python train.py --d_expert=192 --d_shared_expert=0 --normalize_top_k=false --balance_bias=false --lr_router=0.00139 --norm_place="pre" --rope_fraction=1.0 --init_std_up=0.014 --optimizer="muon_variant" --lr_mult_down=2.0 --max_grad_norm=2.0 --max_steps=6074
Below are experts of layer 3 (counted from 0) of a mixture-of-experts language model. Rows are named gate (a neuron's input weights, with its number), up (a neuron's input weights, with its number) and show model dimensions 160-319. Each number is 128 + 32 x the weight over its row's rms, rounded and kept within 0 to 255. Numbers have three digits each.
Before each expert's rows: "gets" lists some tokens that make up at least twice as much of what it gets as of all text. This comes from a sample of Wikipedia text that the model never trained on. Tokens count by the router's weight.

# expert 9
gets: " ", ".", "20", "19", ".\n\n", "–"
gate1:176093191116116127094104174096108095077220170136082098119073165138132094083121122149123127128122158084159134114130155109157151149150096132100096130139111151080120080137120102098098072141188068158171164102168090086109143139054223134166116128193087134136075089160135142114141142194183093158154148124064134135147136131158109117063130137086124196131087096140113105148113113186157116138121150075189188118172126134106146127124101136123111113115153188129123117119112074121127106117093088
up1:123077090180104154171092125135070129154112192138090179049124159158164137127129071101177072146134123126078136149128084166159140128129140124151062138101121127161112123148114099137100109103085143144124093101114047124120140135090121162119095175120144125123143106087141105104144122129134105109150127064122165098141152113115121163177198134124129159145134109102100104105158090120143157148155113097103103114103200154140124120088075101121192145056174107053088090132128129135155135108140138
gate2:142194127132156123119154121165136149138139096157150192114117095104136177152146098165139095146147054113133099058139128165142132136145146101133123173141129166167094114154094125089146157188047101090135098073061090116131153107141139111103164178140067137112189163167177088072088131109184125179144152117122141148105155052128129082117078090072085160095146153138187179125044168111135126139155126129154107105152176144124098091132149107142036132138165167137130160134158134117146174177128113
up2:131086195172225136165088094171127166136176151133093150096087076075163126171159192164112106117086125122119159134157099099160148048141141085150069143100119085161062114133127060132121104154192172099127061066100098088167101138120150139054174133090093150087113199074127158140120186153070149103149081108089118087142125167148071118131102156167132131082117114121149157155095147095171148087109120174106098085104123170137125128062162180160109128125084184120141142127145179127148136129140072
gate3:138142126131135146090154129165090124134161110179107126113121099058124104135123085194099140080131120129121112143157162125148126158068177171163200060130117130140129117133132119168055112201148164127101196073151090204109159131076144103141129083113099079100157112213141170097136127154075174160138110112123082133094127108137103122104087088073132115125088129124118199155137123064116115122117174115135088118034169127086150097154094109145127088152132143100092178127146131148053125160134118
up3:112205126129143139113148128152181101095156089122100125160190101087143111116177150197108114124120084134123171157112124114086138143127127133134141177144145077089172113144125148107110136141126164129127134122106106178147155162174095119094228116093125128160167103092082120107129121173136050157144116138123090176164100134085172166078095094110137148158202117080124141116126119168158102104117084166198171128153108101163115095153105158136161159110121149125085164198105112099175083116109125

# expert 13
gets: "\n", ")\n", " to", " |\n", " well", " known"
gate0:153083087117131149125142044112040151108124091117136144150090115160117100145076124154129143123139109106124183166166131132150133128190109128135124136091165136120078163116095137092159066143141118103159136096076105093134141137144170136122089094075123092162108110174141138133101104153141147140129099129092061130098084121127106131112094118056148134135122145089113116083120070145134127119149134145153059142111162176116092146163068162165152072132150165097147149164083122116108088110122173
up0:125055163135113156133151141136098175160096191150108134153136104153179149106119137139125167113107164118141156092075129173127109091174119120172102144177158127114119176118114125204135103066149073164143089076123133137136103159200125138166162101152108127085083091130099137132166161117108151140126100178129124098094142141135095167120156153094120175162132095160089093163140154121132117132154114100141081113115101092109194127144090031139111122120097206140168151097085098185123177136099167
gate1:109130112151134183092180140143065123071158125150098197134100119126081150126122101100143127111144123112155079120113131132180184085111161191087077126078134116137209163128139104156132118065135116051101082097139179112161120166117137120060128111151142117105113132146098111143145152109162112150179156100097096201133117122095091117178165111092046111140065100172046141129103113110118120108139147138097113206214137212156159090087085135113101158169147125121124131169122141142077164125154168
up1:141114151141094081166100150128149100138124172116133089172072077098141109108175143099104114156164098063118136122089125096125177086098086161133145203126120075138135095070162139118145152046156134049092119152153122141077097089113156109113145063191122169140149078153161185124152089103124116097111096123146157162121080071092090152156142171166081145116107033150152124117128100104133103106167153155133167111105128083122149138089142152119096139143173136106076135147102164142156157159185130
gate2:088135077094136092118122143148020122165139123165097134160162116147113130138182115142163178131124101164120129146110106133093152150158133132157100124140079135153181115139095061148107103153169107120151166126095146144105133112167129151138130105119087165114140165134124140125114116157166200101165094115131087157101135126133132083158142107117113095163106120126179138164154174073143113077125179131123168153117136068208138173157126090082150121077140122127154110124122092207117148140112150
up2:085126115132118155161058131155136162164143111123089150127117122224092181168095141125075114133172108137092170111155118119127125158168096157113119146183143122076120107093151111166138109049122099140070178143103096038126125113218103097091127178119147133136041158162112145109120127148082088168080171138164148112146178162145131132138157165064165140150116160099131101114201131071120156132129095121114172079142121148118093215116180139118117103146139156126155117057140139154101086108119090

# expert 12
gets: ",", " the", ":", " |", "-", "|"
gate1:157098161095150084221129133135102145125120151142134158168083142161109134142156082100092088123142167094092083124098073070116153140163169099113080178084168169062109108110089139153105064170139199132201094149112091098154112194124157083129107133150118110129128130064158100127102089120145107165081127151080085071134175089125168143176181154093083169138095130097095072154073118159149128103117118162131106145096152144080068133138134119127144088114158117099119195146224210060095115089143124
up1:121137123174121113136125165143165200149168161059102170104197154112131189099075138155168088154145112083150159134128109138053194125105092027154100143135088091098120150141099149111145156151143172180166149116126136107166148128172126100134149133193185132096095139097182135129180094098153150181116144130103100168117161120160100136146119126180179141088052162113142105143105115104117129160119169155123093165127087143072138130141096101183160090115124055142141116080126141097131102145125070
gate2:183072147056121098113138151143130146184174088157178099149148105141103121186165090074128115153106121110135113132084126104133092124112132157090140114048167165169125090141174129109145131158165081090125138126220164164065085109148152064156113110100098087138108152145102108113091097128151106102129077090096110093091106104100023157141094110131105154191138111127092141091137223134142170201132143117130118121136119128105117106070167155142119107171145114139136126121141115114128172135220124
up2:119100108090107135108142155113109114148167112130090140177165109181117130133131120109168145143186107146071104089184120166099146147094135092131129115081116141074073111096123143149110115165110149140070058147134096085040068166129091159149172133091110179138115177096152097121142105125115147159103165180191175120103146090160180127132098138081099072147113072169131121091099127120160051108101122129096103112154069117153113095103145163143115179143113112124138161117100129140139115137085115
gate3:142098144173130139104199109071193146098159126144118142145103097172148111111121091126088120103141141136198062142133135117044092143114148200124171117151129120205123077087111110106137157071216091126099162109105123116105139085100096096151106188146139082142111142087103137137130084103148126095145075127091174130079087113112144124213087149138139186099120147126148067109131142136165157149156139073126161098096121085152156159144088166138146190122142139110089184123075126153188105143119171
up3:153133102075119154158131158110090106083216160112084165092115104123188088128110162146093146134102163177104159128131197156085163171201166115123123140156151110129113141148140144148088140177142129179146155153110123158144154130083174081134099086149148138181099140146133149131159134143130136079112137180120126143134186102137092068140142139110134129169092126145107088075143097144122176140167080158102160183168216113080136173162141185078163191134152152092126132160113144106140088108113153

# expert 0
gets: " |", " (", "-", "|", " |\n", ";"
gate1:170105120127155108113128144159097177126119135179102131127190193139139181130150150164071171129137145105119119140158163080171133115139160155159136095090048165130195124171112100183120147142119074147115151179088144139128139137101075065139100158106116142157134137084105178095172174185149223156153126173134106126115131164158134117122151111120087111152127110134115114178178160140193144140118134112075068149167097118175168171147154132143115119127111118092129078083128052159170136080131141
up1:133111134165127169179100127121113186052132058118123106112043170101098117081107154131163173113146091144103123126069122119159081117142149083115167150162088140163127089167105120098123148081119154068132087192180151212096161114124072112120113168147126100178122096152102114098104141181087103146120171137144096078087132108124146114146156138113123151117047099113139118082098135116118156120154138192120138093121077145076164063066089128146133108135118176172138079135150146186120136168099146
gate2:158106137149159148110224119107109158168107188146077130097167109079142133153128159111148128125171184166139108100171105100092207084123136107141101164166075163137104105121120152191137160130111130112146122178120135129123122134131125132144103112144089150154152137138125081093101140175121102133117159116107098130207093122137104112100164111088162051122188139101199077130130145143165136117076147101095162124107162143212160100085078092105077130135158158122125118206122056139160133093172097
up2:157152159129154174074116106117087106125125100171162102153159099112087163136131103093067097149147101128138075138103097105126073116080134039124078152168091148116143128129141144088170104148103095105107139162178118131131135129062175086135105099095191100101119096133107140137104128155131166100134160131133085084109115128045158153034141115118072164116119103095131177142104036103167114156131090125161183118100108150145152102139141156116072115190111101164106087139110146127134132133070144
gate3:107145162139137120122150170158153102111148143149167114145147189151135138144115089103141118123075143203140124170159132142121099138103098162112097069169134172110144106122120067164132104095155178126171146188100104113114101137125157082162158165138117169088143081133102122082128166134109158103058171123074091169112105180132106147155114102123092119120115094108178085128076134122115125038105175114108176063120125119189122123091133081109096074089142140188106163187132130174080141055114140
up3:146161174173122108072143180108168080128145155179154130166098110118080112125161117158141141166193098090151100102089132089145127132164126132130138107092103146121145128111209193075146098110147125165084139150131173106189144129149101185128179101102128118150132149151162142094142126125113135146126135087138179173073126126118134112087130138108087141095112131091095170180146109117120148166130146151142083127090131075089121138084158199085174144089156142108110124128150185078156147153126137

# expert 7
gets: "er", "or", "us", "at", "et", "in"
gate0:124097127152162126186150168130115162121150122115070106177121081125146156158083150096141110069121103176077099123063196151115099126116108175109087080081157177070107144066108143091156138132118127131075166147085051087076096131169122211117150107156129085152117136076109189174118143176132119137136074124147109071111082095167080129167131120179127132159094100179102102148046083135136138173186169163102093087099104114182111068122117160114135109107118167113126115141107151137141136114142145
up0:076160143107128091094077145139139160177144118101094122095101167149148121121119184125114149152164174090088120136063149157131135115096137083101102109114138131150121127161136170182141128122106132137157137172156117171088106118168091159093171088102146116053030136146098129149125185141175142124120135134133132087181087116142135217073152128160097166042166109100125089162127105099114072131168098140181137147182122112167123192106163157157157126160120092078121146130127188175097125113219098
gate1:076152121063105138106094177175128108124223132076102136139126100156188155116135181117125095098145148137164161116119117119133111123139136172114152162156062149102122136167095089145033178076161144131093112140152053143154141149113086107169129159157134123053135128143117029128172121140126137136119152185167119118143125170132139101144155121088091085136097148166104134136122116159128124161131111079105141194144112087103169152123144135141119137121162157148187131147161204114120162095125088
up1:111111158133070140144154180178099100129085121106109089103127095139135123153067168163142163198097092114105120095079183125133142114098185141116112135078132106122102158160077141113200130094079081142163133130098141146134109161163073101113082124131150195139128104153056152146117112122138076129160153167200155089139098126106182132171195118084189164136090098109061118094111182212127131122126139106172087124132097149122180125183111165168100068135109159091124165118136090119136134122130096
gate2:126143106190105133145185146105141185092129096132149133122148102085119154131147152111157195164159174100100131099098153154153102147110156177094142133093163149130124096149140053100116100081084122093143109103158111169173175100138151119159137131177141130071098155161126118189095136151183139120160135074125088121145146121144081175130143089143125161139176159112146140141099153172150143186140218115138186123133153126218186131106122104149181144134075160193134065131153217142083177157145142
up2:088094058157111123152121112104128091108159185159185125138155159109159096170085090154111135105104110213138144132162149118158127091082108133081072112146104133076097178117149080141142111136122152122124118155061145112184130176135167195149119117071137083061080107078129113113108153162179139146148109129154106175111135150128185097110168116117088076105098195077164087149150122130169183094086069145075085187073142145126102193104173107131177098106073164147157109120054224165126117134081144

# expert 15
gets: ".", ")", " |", ",", "\"", ";"
gate1:122101114123147167156136151137090092167114114163170148128108134086131127138137152113176152144105165134136050137062140128111114116080164138129067165115155096121067117122135164107161140184163191129140140105118125120167116095138085183119165111159131106075176098078117094171178166105100087099154146155127067096162105087050176152188137117100128133180096081120198103103154192143171127131124144111160100084100116097103200140112121097081101141149102143117123166177152148141149112115119139
up1:094163186177155190114172087128162131113108138113091191102135158110150105097070140111090165117053147099116232139115124150134140163101162128163128192108135154121138111162138165093144190186104137086109110098141134181131110147138145141151140074168110147176083091123174133120169163173169125140142121106096128174178147134111079116146109193112102087192130074119182142170153129077130109113084115164114105106124159087125118097128185126108183111168124119181131120144103142130101127116145166
gate2:088084180114099122165107153148118165170141109092063090096089147115178159155135186146164132104089143055079154160086147078061162083188147122091096139124146102109097105102149121098154093129086122127118141136097125153125112139115126196127161155092135136125098170096243162141110181091133157109165154052130101108162124110148111064138157159153130105107182089152125074159102125116062101144066119125107106112143095122082121191154102114166163104123179156105123143138111115109053144185063126
up2:125110136090150130197151073147147127080162111171136109167116122172151156131102103138106158095041099111075173115125063160114080130152083069122083125108131091149129091061089101108141126097152143125117169104146113165064157141128151169182117114111110108096144138062115152090093127083104169146098064125079103159130139154136119111085131060117076179156088133145155113111103143118111087137116120090112114161076150103135084079113096174158147112114132123136162162166115139106123153123057135
gate3:180159132118104209137167116123163142171163137142168141133170134092175112140114162156157109102162081113078126120119199092086158130085065151150132076162153168088060098138146101094059147085194127097142036130082165118092144111124135079188174148162170113137144152115107164117124103156146116158152100117148085121042116122151118128135112116153112164166180087142130097123090135131165090110139064068135129150144122072176118146139087119122116115114091109151142133093144137071122119155139107
up3:110135083117143072114108078148090143113127145087151105125069132107104129076166031136084140188120110163136132152080082086083122125129174161064211086182190124086152141116079114082157141107074079102178157130173113088158144139158101093107091190135092131142101101210140181133163147121090101150120106154202117179105121132185114113133152143119122125097121098096052084138116094103123133124117123157090167157137100158081195131130130108125117092159139131168145162126136122143130168189128098

# expert 10
gets: " B", " S", " H", " M", " K", " C"
gate29:126124145159081151161056105136123149124140121105144064123136125111112092178127130092131120097098185117113161086114134154130169096093168146165164102114155177106113084098162126042110119177152108085125127122110142222126126117085144110108148120163172121113091140176158096097163167054136146088131161154139116094186205144081133105133154145081148100206086197134099105163118155188145085172109079098112088103095118132208108110149105142094172082053157178111099125087137125135167132108161135
up29:105106134161125160090123088108163162096138094131122126118179175098130167158142097197166113131110079146132105087125115164144168052109100117120175144110087132130078121128170115129089126134130161102177137163149124126114109098111132156159140108068134141142150075218158156143132087156187100105160150179129130171144121136107166054131090174049119108138097124116139126116142128182082115182179120068175186130078186125140139122073118145079083179165163081099128084158161134096114136176079132
gate30:118070087067130137159123121105094139180180102143188116168133037128118166177147181122146092125089074171162139151156166118160138128141152133142206099140182125129147183078123208099121112107133122146134103100127120106160149126137125177099134152127123086139122092089214148135111158150152172157079112124126152133136165127161111075132145115096114132137145126159137074094149183121162085139181109106113116134128096137119166153193134119157133131136170099153099060137142121082147144217085158
up30:139097081148187157119109142163084149106129141170144063138050099140133140137143099093144110134115089152144081130106110137130144112092158132078130114107125099204158100127128112133113129118082207133135127133129094122147127097196107121140083125122148169138099154157125120139163119109141176063160161122094108119138155139113117162166187130066163164154110115112127092082145158163143126128142095172162131114119108085115150170123118118152198098145097147165197064173127145131168108119114102
gate31:191168102127155124113145072108084118140177140142138113132116113122123130113131094111222152181145095146130090178137133100118110102180138168153114080088123131141101133109136090177150089126099156163091169119087121157181129100143133085163179074105129147133129131132115134139175129138161113170146122146134119109136074092134166107120080150129184121092100151118144139109115164101139164122128060179122108140150139113090145144113141186122120090098127148145114127145058070123125146132115144
up31:107157134141116134141085191090150120127165097122106112148107147141156119159154135193183060174116131154175078122091131027121115108069166152126148175094144085180116134119137098070160116128121132133162093077178122104132086110134112178133146104166148082127141106176139071073104052133145143119147128187165117098128117031135103134180124127080091122145134104170121151160120176134092124102124131099076110160101160118127149135104199124141121123158083181120138169142055126144113143088113076

# expert 1
gets: " of", " in", " to", " and", " for", " was"
gate1:150120119093152089119136093071175164070144132175107151145145134110065188149127119167112143107112174183107167143041176140131148121175063123066121175102115132122100137112103132108185102137162154144183200136100087147142181102140107113092137140144115120129133154066165086143107158152107122130122107150096098141096125040157103130143137083099117098111129141165121155136129096085137121155154133132121142138139129134110119115107075089115119088141122165082119220127097080124118160128092103
up1:095187125136143166155113126079108153095192103161175117141118154076148135087139125149140115128103116195144143132137134133100115116161111108150169182115155087105160107094055122114095147188122154178135097120108139195137116082093096107126115140129144162111136139092093094171132170130189090138124106110118081153163169134122150140175170098145113123074139148104201160131133120137114118135025141132066160084156143133108151179158156111080054129114061141154115203110164102195150150163099075
gate2:114137157132170114125124097117154169128157131128109101175161167052076097132106125123122111159162095107187129129098176099139092108102109150075148146142161167200113181136164154094140151110111114149123109110157160107125121113110140126105184144176139107080075151090136127122150134147109152157156113144169134128171095143109169102105143120181097114163148144176155088069139113135132175141164156184119069154105144165133129205175083138179107130145106177147116115124160141171115090101120059
up2:126129120129164144102118150142142115164105170128221116141184112085097088185120084114111150163117101125147135104126038198101100107143147117129203083176069177129171188091157082074160121073060120158057097118088131136121110158165088075117057136107124153118117153135147079107101109095154155116070156129074088147150132097116122124137177179132115160130147157191175099055135082170121141135158122140114162085124120131102183106107120115131210146137095155099101153143082177096117139110112109
gate3:156152147190093139161086134076095104160137134136142081140162137201128154132150176186142101101140128104145089169149143137113098113103133069200180113084176145160138125115116130157105123074122124153149113161098023163163137119140100111146111113171138103161114099124147120131152087123117154136130138130135152079118142131093081127155152127203113151143063035180110111121169117114157168174122033131120116084107148083100142089158117118142093175143148147098114139128092101082183116056102146
up3:124104104125103062113127092158083123169155129160101067130139094097128176197123148103119160097142139107168117155148138138058167110048091106112097062203086143123146113130152093114064101068107134143110134140145163150080127216148145186131129168140131120113131137154195089110135131113129118106099127107207124153156080163122079067144170139118141093099078137166144093086180132110115085125093159173055083124109156129183101144096118148067057141063072147145150112157170223071110101097169136

# expert 4
gets: "0", "1", "2", "3", "5", "4"
gate0:089118169136108134128083136147166080134136147157140098149131113135121166132179140112139071091114154137168167144114157131121104137101073099078157074122158099177153115165146056113078123147081073109190079150161107152106181131104158139164142099137073106185170172150122185115103164098115088130117108095139188168149157123121089124159165147051191129115144200091135125089138106091125082167150106115139151125154134070110121133153184097095120037135122102198123167197113162126095101141108122
up0:073153062101148189107163199149101156116097076149140115080107111132163096077103108136109140077141165110136104132082122162141135168120120132159155122188124144083077123166149179109127142094170140140200067117099065128158089166249189075120166141157123198120111126160099083141183117167153155166080101112123140101165089113136110131132115150094173121134136156168103120125109122160116153161116148069126132127120136117082078118104150145178154153164107156087126100144161104160146158115169065
gate1:104082117075178089126144140102161168183154165154067119118127139129177129077161076132117132163156178112191105091138127205136183174102204092127121094104224113126114162130124125152133150103157139127122131180115098174144070089141103108129105105056162109134121117100174120089104150154099149100161113124146129066087135126183117181134122089196145138113094152111138122112202109126166191084189127079156133080185095119121118129109105138099078109124104082074105111173137141076080123092152117
up1:135143173069148164121165193154133125142116081142097136172123131094087136196168129130102102098113148087135083152150172132167122193104150116115098093149179056107152107112135160102139042127061161130083128090130120153145093161139089118111182170179141147148186098118157148102077071108168140111149107171106135086147125123129181090119179124168128057137103105139149163122125104121103153073129092093071135118145160107112167148089094093106162157181117067123090158115135148177067092131145106
gate2:143135120121172124138075118116073111135105148115090181145117179123156097192106178126183159124120112119121127132139200132115171137111135158165084141093081097118092057142102079107071123122109143133148132085115112152141157172143099154141098174075145146116151123094149063172152064095146147150125136100114118125120112088135115135151102119156127166122135089084135039123167171145122180158157053046148122168157116130150147104085072124119149130172103126114164131110128138201110160161144144
up2:172106159171142103174159140108129073093139132132134093127079105110117084143123163123117172186153144087183137085101106159190129106100138157112094128172060186149125078185109138190163158136103014127094179110101149134138110105084167142118165135084157115074185121156164079089123166117168072100133086151143116109156176147139133135146144109103139185041154184118172182106095082146136142148140120110117152143146102113094121154102171082137109101111152207138126116106133061136155166102118129

# expert 3
gets: " the", " a", " and", ",", "'s", " his"
gate1:078156152157095160121176154087103152134123162121130164136158159133073093142143134203106098124115167096082134110135085166125131138123135121155195179065132151184151120150136155163129145088154113127086108156102114097118175093151105155120163138104088132160154063106109186142140130138098122107157106139127109081139129085153235128205206172192085185120144163205128154110117113146179113071131116154137156114178100114142135097197058130141142169132123148104141158110102083160177136081144081
up1:077155183132171124109090121124108138111157119114171132050115113122111133193123142158050099158135103123154176187201069120161163098164148140084118114087155137147140105150124082113090098074121134135123107145125171157104130146158107124119094084128142110156151161132150076118126098177118173167141136115109146160096128135111095161106115166133110171114085187152129118113138065121116141145144053140122131125123113163159144147103100100138103088091124094130188135180145099097028160079111135
gate2:131123121105112107096135169170140131121196134142110177109176129171142121180131053054124136160127138119058124125117145149068139148110134157087105164071148111153155145155059168095118149157142086104109144114084096166128129162140159158133066125122133131118142144125146130136176181095178120113110078118195075132135157143149136130135066051095120142148053128113177104102196153144138108171104158122104163149205139144112157083134081104112170169052108178112165176098121070123120105187137116
up2:184169140073113087050116112145122061114121138086155117148157126193144128142106136136147120176115133134109131116090115113192148165151099129110166118109141083131095198148122109074136107158108105106076084086110178124112136121152115156080157138151126143124162144111141166154163161156100190155103070126136150125082043118089180161097122153105179151073155109141145144150194157171134124131073106161148111107109122073109166114138032181085110102121192119095156162203141074105156101089095117
gate3:155125122157129114140173080223105085068146133087147171147155082115219182094162115152102101110071164144120170135165130117169083128130120143110183138169147106101122162152114192093103116128145101121126144120129117167107097113182112126116154176118077078103162099135130081112113108125089124113170052169150173199095174075113126162123177131088128116165140140164184127184158150113153118093101087103149147121127094153144144108162145093141076127124154091121135109151182026114161129152103133
up3:132075153111165146133140158114085100152165066179132148141067169089110098075094058057097133156147096148125111164108106097128164123130156123128100120186137062136177104165178124102081141106113179088096151158134112160137088121113143095114129173083208148094108159177132145143144136135128112132097138071192151094092135132144090059149092151190140120118094159130147166086170151088153093120106159079079085191097136099150094113117154119112187147118119159173173141105063083159108153136097092